config.yaml
n_layer: 14
d_model: 384
n_experts: 32
experts_per_token: 2
d_expert: 112
d_shared_expert: 192
activation: "clamped_swiglu"
moe_layers: [0, 1, 2, 3, 4, 5, 6, 7, 8, 9, 10, 11, 12, 13]
router_score: "softmax"
normalize_top_k: true
routed_scale: 1.0
balance_loss: 0.0113
balance_bias: false
router_logit_norm: 1.5
init_std_router: 0.0242
lr_router: 0.000798
vocab_size: 32768
norm: "rmsnorm"
norm_eps: 1e-05
tie_embeddings: false
optimizer: "muon_variant"
lr: 0.0112
beta1: 0.95
batch_tokens: 32768
seq_len: 512
train_tokens: 389400000
steps: 11884
dataset: "wikipedia_en"
Below are experts of layer 4 (counted from 0) of a mixture-of-experts language model. Rows are named router (the router's row for the expert), down (a neuron's output weights, with its number) and show model dimensions 0-191. Each number is 128 + 24 x the weight over its row's rms, rounded and kept within 0 to 255. Numbers have three digits each.
After each expert's rows: "comes before" lists some tokens at least twice as common just after its tokens as in all text. This comes from a sample of Wikipedia text that the model never trained on. Tokens count by the router's weight.

# expert 8
router:159124126156080140080155149144193131148146140091099152108164122102148168099152128147095135142133134144143148125161088127158136124125095110147110139101156146159120108167124128167189093133130104152127169162109170139113161118110133139145153119123097159130139127114142144102093127101108138126097155144121117148106146121142144108126082124121108135120146156117139144097146155139142146126130128103078088154150108127133144136148153122144172112158117122137107105166114094130142137104097138136133093150159145101140144131124101159113122100115119141135129139113095110146130082107116130124
down0:108108126141109141116099134114135119109164128154134137116102109076135132156094135178113114137132085170125121123091144153150103126141099170121117119177111119107151132131145116099102129131169112108159107108147124161137127130181114121140109123142117104138123129141091142143115161095142104137129097122117129143135153147184098119140116125154154135148142115111080142071132133181117120109165112117135135124124145122143108118108090127145159144173124173104136123147119109134111117135154147136146197109167104120132144162115116096081140154139148150146119182171096152105076135117165134144
down1:153117114110128112051161135125097114132085160136132139116154125152172127127108148114119099098169162109090096121127104142153135122126090122107139145121121138111124077169145115123123103145165155131120135107103170132165133127115117126161111127103153146145088121119163115137138108113111153118101124092139091148123144147131168127097130066111137133168142138107108127129124163121129149089140091105158139133129105099102104153125119116112100150131180122154131097152139084060091133105127109088111146121086163101137175126111165129132117091089102134149118125140103151128141079130104143118
comes before: " The", "==", " He", " In", " It", "In"

# expert 16
router:127139104076126143128127106134151149135147172104186138094113136104145090116107127115138130166117120117135131121098155151135145130126118091161117147143145136170156144153129169120145133095161081118135078101074109114101120175154154174124152119115109110157135126134126140143123099120132129121120058145130164165135149118133124121131151082108136160110156140092138139133113132108104128108095136077143164136122152097113072116109094168099166136124113119128111142104152160166105158141186126136117062146109129133107062137122176105118107106146138091184107139163130117118165129152118140122
down0:137101110124124118132123147129066127105179120143120146117154123147078116117128123141134132099134163166188104134091117117132106161096123169055132082126111116156124133160109119160151116125125154138117138174144117144113130095136114119128125155122122117102125105147132154115160166147134128105132106171177158078095136124132122145090156129132099137131111160114155138157120120134155146137122115096111157138127116096099179153171124116093138137145118128101142169113098145110095123124113111167180148137127146128118172102118113114101137138141132118098185137108159169122097117135112131146
down1:114127114128128149114178137103112120144137074122129140149175140135113156124130127097114135109149141111165145083140169080122125140079117085126161149133132136161127140119123140120126123151142109165145144154169109124180118122132145101125123165114121149122143121126102163133094145140180153123110109104142061150113132144075102196154177164117138110105109135153123108091125168147120129133159111120133089123141123125142142097135127111079165109103091124130147147140144120112131131145098119099128097095123156111148094133098110100120081183182134128132097074143116136100144137120143184108
comes before: ",", " of", ".", " and", " in", ".\n\n"

# expert 17
router:124137146123117108127123162129139129083119137147103128140148107159104153087093123147164113114150103108110105144148116147128133131065136144116127109142124146110103118135131150127123123104117153122106158135119110105104107136142110113124114122092135124121149177136114142101107183107149136169135157127147154087130101120141134134110167102133147136140175119125081148147109084120100105104116122113153121172147116091125108124167121154131122105116069126197111086117143050152138091153138128134113122120138118158135132139149143133136157119110104141147127135131091159133102125158084154168
down0:124146144081111158120157117089138166150164147106158129131131106111118081106112168155149115088092112132161146127189124119143110146131141115141124126124140111124156125139125095095084140136102110154118111139151097147133084153126180150123142109072136119103164099125139140131105108129157087163132142155164143156127098131169136096111170161159111111116129133128098126150113148120138166123109136119124089178127123145119128124116122062116150127154182166098139118159110161108118121127139121114144149169132158150128129167120107175171080091135175069141145138085128105145121179158163119133
down1:101142156149144149163159169137131141137170129151104114103109087136145172138123083127106135118141157105133135121124127132117176172142129129167130105131092106103088123101133096113078117130117116161128142138126140114142169123116134102131156141129145168120101155141189130200116142094119076090105075110126105133116148113097142120106168091121143148119085142131114091187089126161132124160112105096076136119124111145111147100132126181126112146146132075149116174165124125119109136107104139092103155151107133138112087133162104118140149127117132168099148084122119110088124170123112145157
comes before: ",", " (", "'s", "\n", " Mc", " County"

# expert 29
router:147125148094120168167115122095133148150158136110137155081139159098114109125136126106118163083150123110130136106147118118099101110145131139177154147129113128175101132129159131127156114099140111106167073168135169145138134107143128180133114114140187123141145135169096165081097110090082108135084156145118153108146088112161097113122085135142136100164098147176122133123143148121131139134103090107150110127102139138101158132140132139148076142130136136116154090134106098105122147139115129150103162085151098095157116140127108109127095140120096135143144157079164080147101111106140100123
down0:087163126132101074120148139172127159095114154135085157158164149137150141103114126132105114121122154137130136152104074154170152124137103091151157138135129107133099161104101132106099099094114110132136141084135105125152142119158118172143150085140130174109137175150149186114175131097131115118079156157162154115180116145144131132150120119127090109129133171123116125141097125131091108133146121120115174092081108151112092127177125090119156125108126111148147122141146097111125159155160094123140064137132089150133125083130115127139154102120132112113169114138132113158126128099116122132
down1:135159112135104105093096139115087142128195145114102123140179110128146139104137125117144128130121140117160128106100143127124152159145139107133152129126119131147116149134136135136162099121124167091119129167064180152166124187127108122146108140142153085116108088157087129098142160119117157115110159106072129117070093106128137149137133147105106190110119180108123103096100115150126157132147112133125118104119109130115105127142107126151114152161136080136120135146133158104165190100174166110172127069135117140120143155163098204123131127105157143122122127114166125099094126077097085147
comes before: " |", ",", ";", ".\n\n", " in", "–"

# expert 27
router:156167100175123103172130092126102121111154123173085090112137150086091110094148135134127143119140128083144161118109099141074112154116108162083164164116123107137101137112123131114102139099123109100125144164159113136124117144140132091115164116092138134114114102155103156126129106121132133103128113141074126094111113172159099130105112147103089113148131127124133125116143138093130136135103121135114084113111131156152172134187114117129120097158136172071138120148121121082133111112192124171114109123131099175118103147162115131113135116121130135144128119125134132157128124132134146092
down0:116166121141113103123150154155139151110162129138146123098085132090160117125112148119192083143119094116089124139115147102158126151209164091085128097189110170169154093152153118132153121155111127122131115102138109082147144150111137154121168114165133110114110135124142113122113131166103107143116146134118136122115140144136135134181098122113138119130139124084124157091110103132142184108133146126098134095139145162140156135106123102125116140151133130151128117097097157104106136148090159124141134132106105158121145128108087112107124125127192129147131155105100121101124159107192138104
down1:157160139162109098160108137146143143108145118135135173121131148157179163104184173115088137113134144123139178159155126110127152152152114110165143150105132148191117132110107133146109127124151121135132101153116106155113112122150149131138145072093108112140136156114110123099083129111081119143119124133088133125127133126132098104180145128123108147144121169116122133136083145141133127161148141086133171133091113147090112101123100117163138138116107121174149125111140127164168168118136134137130084104125164110179137174086114130146094166118172151144122130115092131099121123110155170086
comes before: " the", " to", " a", " be", " by", " his"

# expert 20
router:115145108098181164113148123105155150095125100097155101113129152117186074141136123149117106144141123159110139130127182142112147115158144124133089104146146127161132126156117156120138103136179152103105067113093102117095139161133143108114119163159104098137155171111102126089118124120083103108132137132104098193152106104155144152111172056152201131085139146144122099147100156132094134125113154126139138127112104153145113124119127130106160132122163092160134146151126118105141136125155130139067133124144126155149154154081116145151107110108119132154100149134109139187103107106131154117
down0:098116134101136163142154135126108139108116093121132129108131139171130130121100126135077119102130116095068139112099135106137114098135136130092134102146148125151147131158087146141096117150152162142137152111087139139146186129130173157170138142126112151147165091139104142070138117131132152105075126192104106095085131134168099152125124134114129143087133108106116080124123119151142080096075157140147115106157086119136153125129121103149162170130120114093081110109128143120143105101110131149132131132095097144112109105145106145116139127101149134102121118149136109142087154119085087153
down1:102169142124141092122118146122146179126156121114121092126152104106104098106170133142151133116136106132113186124103110142160126069142104155147150117121097144100099131154134066139137130129124185144155146123147141155132134123134138136104134103138094142111162116130142143125143138112135096125149133155138150207154130117134135168083139133174124114129147116108108095092157099113120168124118144083128093138131125119118138142117109134142124092070134101140161124120123136123119136152082139100120114149134141143103086117120140086113147100164125157098114136137133116133104126129153122180
comes before: " of", " was", ",", " is", " in", " and"

# expert 1
router:147177098112159140133108080119078114161141121135101136111146129121124083127133124134146111064176134080145141090104110114130149086132108111155138154097123127147141123128095144146116143116127115151140085148097104110106123138138159097121116136153125139169152110114112143122162147166136083087065150162127120146098099121126126119144146132110073140125122195166108134135165119099104115115111088126161121122150121142137153083125151092092135126124141112112113143128096089119101109138099091129126177138077142076133142160082150103128138112146117139147098103164146107143128118154107147146
down0:144124112131135148126119119137161114169117135103174134139088136088089085122127137119119165148116138111076139137088162108120127129125134168150152155153111120148078128121134134127096123115133158108099098163131114153149143104107090113115135103084068125143135105159123155128156088149132118072150156148112130116121183174123168096157119094109142152096105082134137129077105128098107146147142136102136162155140155147119065158103139106147149121082093119134111202114125102102147105119095162132143161156120133109147136125156142143107127137163134135111115145119111118148156123139127165100
down1:141173116132135088084097091129102121117117084102159122092152167097143126112148141159130120097144129152133097115159096100104100130143170124095069078135118180150155179154133096143108151158106141069144122137165151142113107155099132195134160123124141152105158119132155141093118113106112073101127112124143099159145118154138120124119163083150125140097149108123141102116155170112143130128103117126160129144191119124121127123119124124133166109116106127122106159102119141157121115111111129149113102123106128100142126162146120138147124142136133146112106156089135160106066147137126139160
comes before: " of", "\n", " in", " for", " (", " and"

# expert 25
router:095130187078135079137136096130194123124113136162147123162126133090112125139099125096158112112129128137136150111147141145150124100122080132135128120142113119118134159162146097078145149151088152120119114156113102130115111097089167109121098139140144117109136134155134109150175136126177172183093098099115154164132122107129129113154075144099157113153149142171149163124125104170124125168110141118128090070131132085085124165084136177136110139086126116174109122100133108130135096141154107134161132118126138112104106095088119141126108144120140146089126117125145171073123094132149104130
down0:138138126126133180141138160109083115135132067148135117108120112099128112119159134146106110120104130115148121117115128127106166098158101092128131184149139100159141136128138107151096150149159152098148080115131097090106153107194118146147149123180069133152104137166130136137107123104098123122083166110119159119113083112138145125094153150132117156144170125085064165153081136112115156164182111157148146103105144194123117162137145079139148143130207095096122111115116096155141157109073080108123135113119133135095099123128126114101143127146164113118099139127085174161128132122130119121
down1:096123160128117130155126119165130099116107099104107136142132098129108096116133122129148109145114111104126145147097171098195133137141171107119132098113097114093092124126144095111117114067063153075096103140102094131130120145093092136123140102163155173152138151168112147132136141085122158115124106124170125108139162111144121128133138134131135159135101077089118146119088195141134120126143126143142113137113104155138101147074112163129188099121145105125138132118146152125095143105109111137134107165133109144086099136128106099120100144133184113133125121125112143162106142121176150129
comes before: " |", ".", ",", "–", ";", ")"

# expert 30
router:095139126121141147117127114109099107142173086117148117108170137093110136078163169166131110149129132141133107103135077157142154126150134104126195120091149148168116130128129111125114136132144160125116132141134119125142129116141103083092178126156167135137142092126102135114125117137081152104101101166086128166113132129148116134135091149129125135169123151130090117097111175143135137100118136126089124097109133121113165092206130115138102087152147174133154125114097093092081109143122105128061096142150090077123146139126144146110163125143105116147085098097153124168127173117118085124
down0:093116072166146131120121114150169138104117147120111115157155114152118128116124098132150110072145114117148119113072117111083100133127148137142154119143116159101092110113091151129115145114153119137105137143151162134147096137158131153088131101139093116138126131145091091130119084085135115132089156094091162146113101120067138130135179159168152141138104141128116124131144166154122153093151120128134124127138141117131135140120129082124079155131173139130138117187103132102132141146122130158138114101135130159161158122123154147101121075169097173111150126133121125144116062094154109135
down1:128131139130104088148147135166102169121156119120097156133186121075112154151120075099131075156093138141115104101140129172138114154122166140143162134112185100092167150087139121076124138145117132130170136097171127151135128133125140092118131137131125165137122113126130086127169106147136171160161105127108123127130137165108168126145131141115109156169100121121113142192185117150111118064129162130091106092145072095124126138152132136133140136113121144140152137149125101150159112137137127146115127130138117157152113113136132123155142154144126141139121162148123107173129176089121126139
comes before: " |", " |\n", " is", "–", ";", " was"

# expert 4
router:162139104107108142137164096108102114098093109109169075146133120149153101079153140128081121117144111079125104151121117127123121118145134101112090159165111098103110144062100142163110171103133101159113129122100175133139143159147139157111156113185118128137128116116136126096119126103139095150144113087141087113171090125115120153080171158147106134133160130140133125115111129125153149114118127152133103145110129154144095108116175127130140115153087195111130116135096131137081143132141137165143136154087108154165174123150131136146114089125085138134151159121128125139105129119140150150
down0:114123155140132144133138109091092137079123148119123114116154179097133156125125087139116102094114106108132118109131139187155115122151147134138130055119136166138130111089117163118097122176142095121167114110120144143181115131112162132139096111104123128123145074124123130126117155131132116144125087163090129161118113094116143156088133110062158114107163131098103109124171126125126130109088092120145138121126109151142161122144127132146080134143128090128131129124162118138092079114126115104136134101148112119079124095124126088160094152130125157140132134122144162099131140114100132120
down1:125121126136169117137092124116169122165130098106143091141148117112103122143106166179129133147174174159155108159133098094140161119128106122125114151083095143167130193166125110094119143188162116155093150122131140112125133108163083082163103114100117086123159142120111133149114080114100114084176096115114102118115096167119146136117130126158135093125132108135121090135139128121143118173140154129126105142081109090118158124104124132082131095151084146082117156161147116085119116146108159142154142147171095098123127132113124165102167135141118127127066121193132127109136132136177142153
comes before: " ", " —", " \"", " A", " −", " +"

# expert 13
router:149136110106115161142169165149125146190127109129154167142085104136132103117149118158170111099141127119127166084156168080148148118141136130164128102136123107112135150136167096127153116138126153120123140159138134155146134133086086133129083122158148130117147114091138116129111100095140128155099166123119127111119111133145112201160132156154156162135085145135122170115112179148125144173090145147090114145099144123152085115131134119129088127133114098151133082152150160113161129155171128128138155074144112108135151085110092140145128111152104162124162104109159157126147098102164152115
down0:126150139090183091106137136158146154179123124099127126138153111106160159117110108135107159157156127134149084121186115143109157113153162148116123143141104141115133122122090077163098131123135144135161189143131117141137137103102090090149130122152156139116086141138146146112119109134182071068096173143129155124122135109153116125155136121163131138135118147138113100138158127100119154120124117103123164118157090142136128128145140118147119123153132151121139123129109114153114135113091085120143143112111155110153094164101114123151132135136148148123160120155144152125126153091113133146
down1:112116124115157125109151168113113152134152116094121096149111098139087108123118135170149105112106107149106116163147128102142140098127133113115136081126117108148112075109150112103133105104122137125150176108118111090141126123151135188148142090098130169159157107134175177121140172146107172137107166124117128119140094095170146164054107105150114101111090082157126141123124138107129141149113153127154118095162106116168119148114126114162121102141104114107140142134102110092149153119143143096122177109146143139100141126080126104122131128102114154135102106183142129098140151176115174196
comes before: "0", "9", "6", "5", "4", "7"

# expert 18
router:119132102153119130079143175163148145164103150143141138146102152150136155164136129128130144190125116167142149160124104158163190122141097138170158124135126117153174091119135135139149100153146088135148139102116144123117159151104114138130128102093140132116126166109118113126131150152133115136158145078116109088120152105112129172152140100099155138083104121100125096111115120111137084098178110150108110151082113092117138142139101129126132114147158170119122100140095130095108153107113119145111135134135126150131129147128142170134157148152105092158145127113123120110128092151048150123
down0:147162134138134145121116143095080111144120103136078167134133088131111127087113154165146092085115070128086130121165170137137131117119171117075088104107123168122119123121114089127141100160113125133117124125109137101123112160136149107128140132113136092162119154162158101128104116154127140157146134138164116142131150148118092147152131092128122143140124131156126114130140138139128140127133133119121129124128107092129120094124104096157098144157142084117107125124080111113116095173129117095142139117092136160121111111134125113160099127098142150143141112178151106115104116167126150117
down1:127084103159146173174099143114180169103136108105130105116141113080118147133125154085090172135118180103109148157130119134151186128152109114166160118129149091166143126142121121114125084081097124152121100117094131096129133122139174140136133109140122121095136165109141119111118166143117099122111180176107151104170115143099124110161103096153148126127109114122133149150162204170113124108170111098133104165150163107071121113153134126100145152131111115102150126131142121138120156091159130109121158156150153153142091146129124071146100148094149121092109108121109095109130149092129093108
comes before: " and", " the", " he", " which", " but", " it"

# expert 12
router:167167130154172116132068109091139112089113113106149147105140114124109122131106187153119158125139117151173134088127119125155111163108137136096123166115126134124141122104105126158107151130117138170152137117145125142140156137118128094114130142145126166134138128134151124146112133133154136112171158150178175089124158184132140109151148097136101145077145106134151118145108160131147133120130130115115139145113164136168098109106145095167161166113130117109134129115130125128103094153105124104142128144117131136167122112107167093133130173174144123136118150180141127125178103129135159096
down0:133126137126136118155152141126129097093095098124111156160127132153079174132119118089135141141135089105132096142136081119115114166130126143120164147128119105116144143086099095102131109106119109181148107117126139141116108098173103153178119117122137086132101129129112108100156133146126121114129120124150129154118131128126119141139180147123122155105121163086119154145106127169125107127134128132103030086132133138167131113071110137117143141160112180135116149121133143109155120113100130167080099139087162124146120124185108151122176127114105146145184093136124111129120109117132153139
down1:149120129175115151063106116146173141167149144120073170143130136111147109152138155120074134133163141117118146143120156135128142106094119141130115104150151121105132160126124135118156121139076129121139123124118105124074126154132107111170144123147089163086121131116099109114116122125140106127141091121114108130131147114162145117121140128082142160150112108134179123180159138119141137133148163119124095105087148065126135141137130116149088178116140156127146155138098174106137155138119171101115061129122141115151113095095141149182160134133126137192099124119157122096116129149129129143
comes before: " the", " a", " his", " an", " well", " its"

# expert 19
router:110114133106134156150114118118150152117123161104118098143118131106147158131107149115134164105077124148112150145129146115124122161136118084108129109142146150168088080129156163109150089106105162124105138101123137132141090112110118167147111118092155100093133105120116140161114113136099157093112139201113088125101088156115122096140104136118179139144148112177115142141139154072146099128138126134124112091096169117102145095155090130154099115124130114147148139138101140110158115147128114144093115086109091163078115146091129182153073110116132145115142155106146124145113117136140125150
down0:110128132091136115129080113117122139123122095139120095094112104122074111131128128131080145147132123123128161145150137139098113111110170138141095100122144120141112100118119129149183115144119125135111128121117123124152131127086138103135134119126101097127169166157108155149130165086087124134112114110167122134113111134079162104147100130105157144100108089147133091172143112084125137123156169101132100125137092144141141108133141102121077133123126118178099108154094124092160125120133132122157139142154115112150122142158167119147151113134178126129073122139071092155105116158119135156
down1:149116117163130138169117115119107138148072110121166147132135129110106102103163140060137129102125091112130141102143143119128116159154141114107128151152093124112109140109099109142129127123112111123130137153141085107157113148127118129129081153154137145107109165120121114090140036147140107127127097129114137145149161111105110134160111133144141096139116116175113143100137131079118151155151086109153137149078134142147141088141123119129118107088133113132127072145129129107115160112128123164093130106149122138122127160145145107171118177116147125143136108120119137139188116162142173126
comes before: " ", " States", " of", " York", " tick", " Carolina"

# expert 7
router:120134147104148088107168112111095144125101105119096141132104133088106169115128105118089112153131111115150127134093075118149106132149103119091145173133155131064111115105139138136127126121107155103139126098149127101138127076155134176096164105115101164132117147149125111093112140125078119140137121131101095114127139102126145119127139124117089165111129159153175138133148112109118151120141099112161173111126143148109127173085117114150129144114119178112142107077128134145105108145122126158185109145103114098062150085123072115132160071100109084095110102096148124110115120131166118124
down0:129125142132141113150149151096129152127114159137162139102115146120101117074136111114099112099048148084122135131144147128163200099127153122129124112146132124135132110105121111107160054135147096118134105087085122096121142160125126109123118096137141118099087132123112108127141162137135139111150106102152153106115129143111135107126160135177096133143122089082115157145097121134102138152171103118123116170125106123112127104122103118097126164121163102088150110063162129161123101131135134090166145101161139137140085148141119136133142102100159136107139117139140105146096164115156153155
down1:111127139102147122078140123135127135109148107089125093114113131126130110121112154090110138129087146155139137116145174116200128142143142103139148115183139140140116122156194130100139144136117117158100112109098158091135105139143128124108110153114143112151138113121130170127143157130178137086120173127121120121131117139119137098124127119113102158127083062118124123124106114144125140120107080131135096152167165140134111112109123126114097139117106125097139119141128138133149152083175116100109131133163148154086080108131128119136151125136156125149098111151123126143135139093146150113
comes before: "\n", ":", " |", "==\n", ",", "==\n\n"

# expert 15
router:099108120094112136100095162117131140139102120135127161109085090138118149112138121157109157148124133072134132090120138128171073182132156134139129090138172137133122115147179135156163120109147112108109143122139140144177135117159105103121070136129098131109132124090125136164136105108140108116145163137145111123122141139133117116132142157137149145106091137109141149132127093159164135115087127120111130159115137164139151146156136107158139101137185110110096140112183142173114198154124166150109142149143100126151137129124146141110143099120148126119174115111101087136113151101151161152
down0:115156125128105142117158135128116132069107130133117183136129185145153109116153143098134085131130087138145143127107154143128131110073130123147111073171156103155153131121135092112094134140126143126114123094127139144139109137096127124115173125119150131146111114120140137167132185119108070174159145077129101117173123093143121153102137093104174122108128151118118114128136135159075098121127186129189117142097119156149106158163104136127147148126147148132115116134107115117134123132172149139106166126141115119125178142066127142108129147132114120183115126159102110100188124141114116113
down1:117175124122150156173076127123116133133126108127141156081143113140111100160117150100088121115131124173178148097147130119191107160168106116122128125146169119127135155126122155154094152136139103119146125110119154152190140141104116133158142140138092139117104113111075118153096141129154156133098125107131127147110117107172107125133113108121154074076106115142087083134138122141139160138128150149087157118095108144129079116147109158165142116158129134131153071104104194105169130128148167116137111092136093113102109120100113120138116101105153121137144120107143134151127141140115147095
comes before: "201", "200", "1", "0", "202", "2"

# expert 9
router:124113146138145123144141140125100098118139158158149132109113123180147144121127129157140100132123100114152143186172114128153161105154132098102120091101113114141123141079088100143127105126122123060130128157141173119134117138110126151132138119122136148123130105125176105119122146160123122143152131164150089143100143133091127146149121129140103086113121096061135135117147084152140121112098101105123154172166105165146126187096117113123126130133109141112080139152169129121172157099104118105156166162126131135111086131175091123113149116075118103154112141141108136107158149148100109107
down0:124128112134144124190163128152150129129119160106120121149124091112098109137112130151126111123110095152150120107108146165138130100150104180119148133151119191113119160159134149140116135107165118139066145139176086080110149145119179120123145088096117154085118142146140162110104118108148101110118141138119074151127087158125114132132164151109106157138120121113125127146112117128155111110169107097143126136077106131128119109147100121107154138099156153114108141127106127130106063127147132144106144099164095109096111100151157093144141128143114139144113061136109061169118141157131100117
down1:161115116098152111149099143133112146131134102159114105168143119134158136107126110113104142164140179136144137160104104143110116125148083117051148125144118168120157110166156142120048148128144140071142145142179177127150159107156171126111116129116153079137135140123135130107123097126114103156133115124142123110107098143149086087122101140124137096144180117098137107100154141136109137151146159129128126126163108106091124126127126135137132116123126101113124152138148170120133112111108096121112127100137125081054101126149143138156110095115154111132156135106128113115151104102162117165
comes before: "-", " a", " been", "=", "|", " also"

# expert 21
router:130136107131153127101138150141092132095136111140099149123091119161118154171128114114134141140140122117111108153097122085119092086146151135146073078133086101140134100163108122114104151127160128097155118121180147155172108148156119113124144108109120152174114122107169133145138158113146137105186109124105102090118148119112140137130111113104103138145168141133139131112102148155163151152158113126109150146146139167137151117142130104113166156116140119087161109128119133104125108142084164157167158116122159099140073133163106126093152109090148127095128060109081110108095180143151106136
down0:103121118109121120114124130114114105095077076146116177160150122158135149134065140177125119166151137139100077159144102092164134093119127133129095120112136103127118138177106120085145119148165108151159150132135143182143117163124116127101158120120131180137132118133160166151135126180138096082162142162161148147146154151127146070159121091170126122147113120128145141109100116120131138137131169135057134121143094150128108111110154102128118137127135125084109147090119176107111155127129150129113123117102114128133134144120154176110135135141142126125101160140135104103106122164098119152
down1:112133109104155181135131155060162160170152107160119111129074115150145107121095109167131126140133121133141154118140150123113138151097137132104170100118141122148111145153140083136148114113146121147103095165123115067081103097120138134137124084172106132109132152131092111114163096134120124106136122139114110161161165096133110094125119104146143123131124139131153093120103151157133125166073120110147139122165142175109110130147155119123093098108146131138117091124127160114204121138100151144133151107105115119112089139149148143130135145124148145157103107149133118117133129123133089119
comes before: ":", " ", " UTC", "00", " information", " Animalia"

# expert 24
router:136151118125112144131111127127103134126145127051177148142138088116121169127129097132109148138158120167115115080111141122135137121123098138115101136134154137100085162139150110136106138096153191117140183084152111115141107113120133133135121108110157150088120101107117143115156110123132097140148131088118105101136138101137123089130143115149108136151113130084129145161127166170148167127136109163098113165175111110121157142135096127077121087145139123144143140118123142169119093134161116154094131149133142137123117111128094065131144122117161122155128152095162117123103163090148055127
down0:088132124078139140120110140104166153131132127117096144141162128108113134145092142156128090112102128122133093100140173119143131119118146111094100112196136104138106126102105116146134086132117170103119144124142155119146108098101145156095121126094128154141166148116121144122131115077132144125141047119114113112176121096113102139147167112167121096111094124108107118145177144121196144145082115127126167142126113089126122131140171108130133153100101110111124112139147155113128087110130180178142142134111130133111144099091143101123117128107125073109151117117093156091119091120132185151
down1:109138152150113141099125183091116112129115152119122116134136145092160085153114134111112137112145138135096115114105106123095113116095111127106150102124082113142081130148116117141166119158117135134163104139137129089144116154160119110109066109159112133079153105108127112110125110123115120116110152137169132166148119125161145139110161082129135144132109134116132068151133127129125111086156141121146110060125138129123141135105111128111145105136103104156124148132105078145123176159124076125118060153141119169145122121162143111148106134117084103157097129135143114148120134101130133145
comes before: " the", " ", " a", " his", " January", " this"

# expert 31
router:096080121071118084123132094166082120173116104128153154071153154136108150144145178094125130152147127122127105116126131174110137140149146102129120129137129092107095158132127106143082170157141115163114164130163116120145155142088112126145141132114107120123103138124103150150094123130128111197133139119171135135187109114100127106128166115116142125129104134080124084117103130139120104133148107118131132085144086101093137123126121126120135167120162164132159123147116109140086090132107125150107120110173152095143134138146160104145140112150129121168150154125118147158170114127122104152
down0:155108135143146116151141160109117115119124124109115104099093115138128181118136114097140140112126130108130164111139126144104137129105111091138140133104115076111106143143180078160104119131135172072106143107092096130130126153158134118124150117101123153109135108137135143123143142114110120119121187164122174104108107153134161137169174152110131169131121133127185155169108110110121147166106106125101090121214135106138173138124159150156130130178148115090125110125136115140101093166132108125153175131155092118138098119079149115131107126106094122134111110122162154144085145122089144121
down1:145135118115155124137092143132056158175132128139122149133124140136139118118115143192140137123146086132138124128115133125114137126134093145138104110139170158138106128112131134128067123109155155132116119152136187143140136142162117114139112121125117146150114148128113141119134125113127160097120088120132127150103116123162141146168136133110106086152108084057137110115128150128147132148161168158107106142138130087155142108165097155137101135149169160173136138147128153154135116125150135140146089082125149170123070109130120116121138158089171184121136112152130130133143120098144134112
comes before: "|", "-", "The", "===", "==", "In"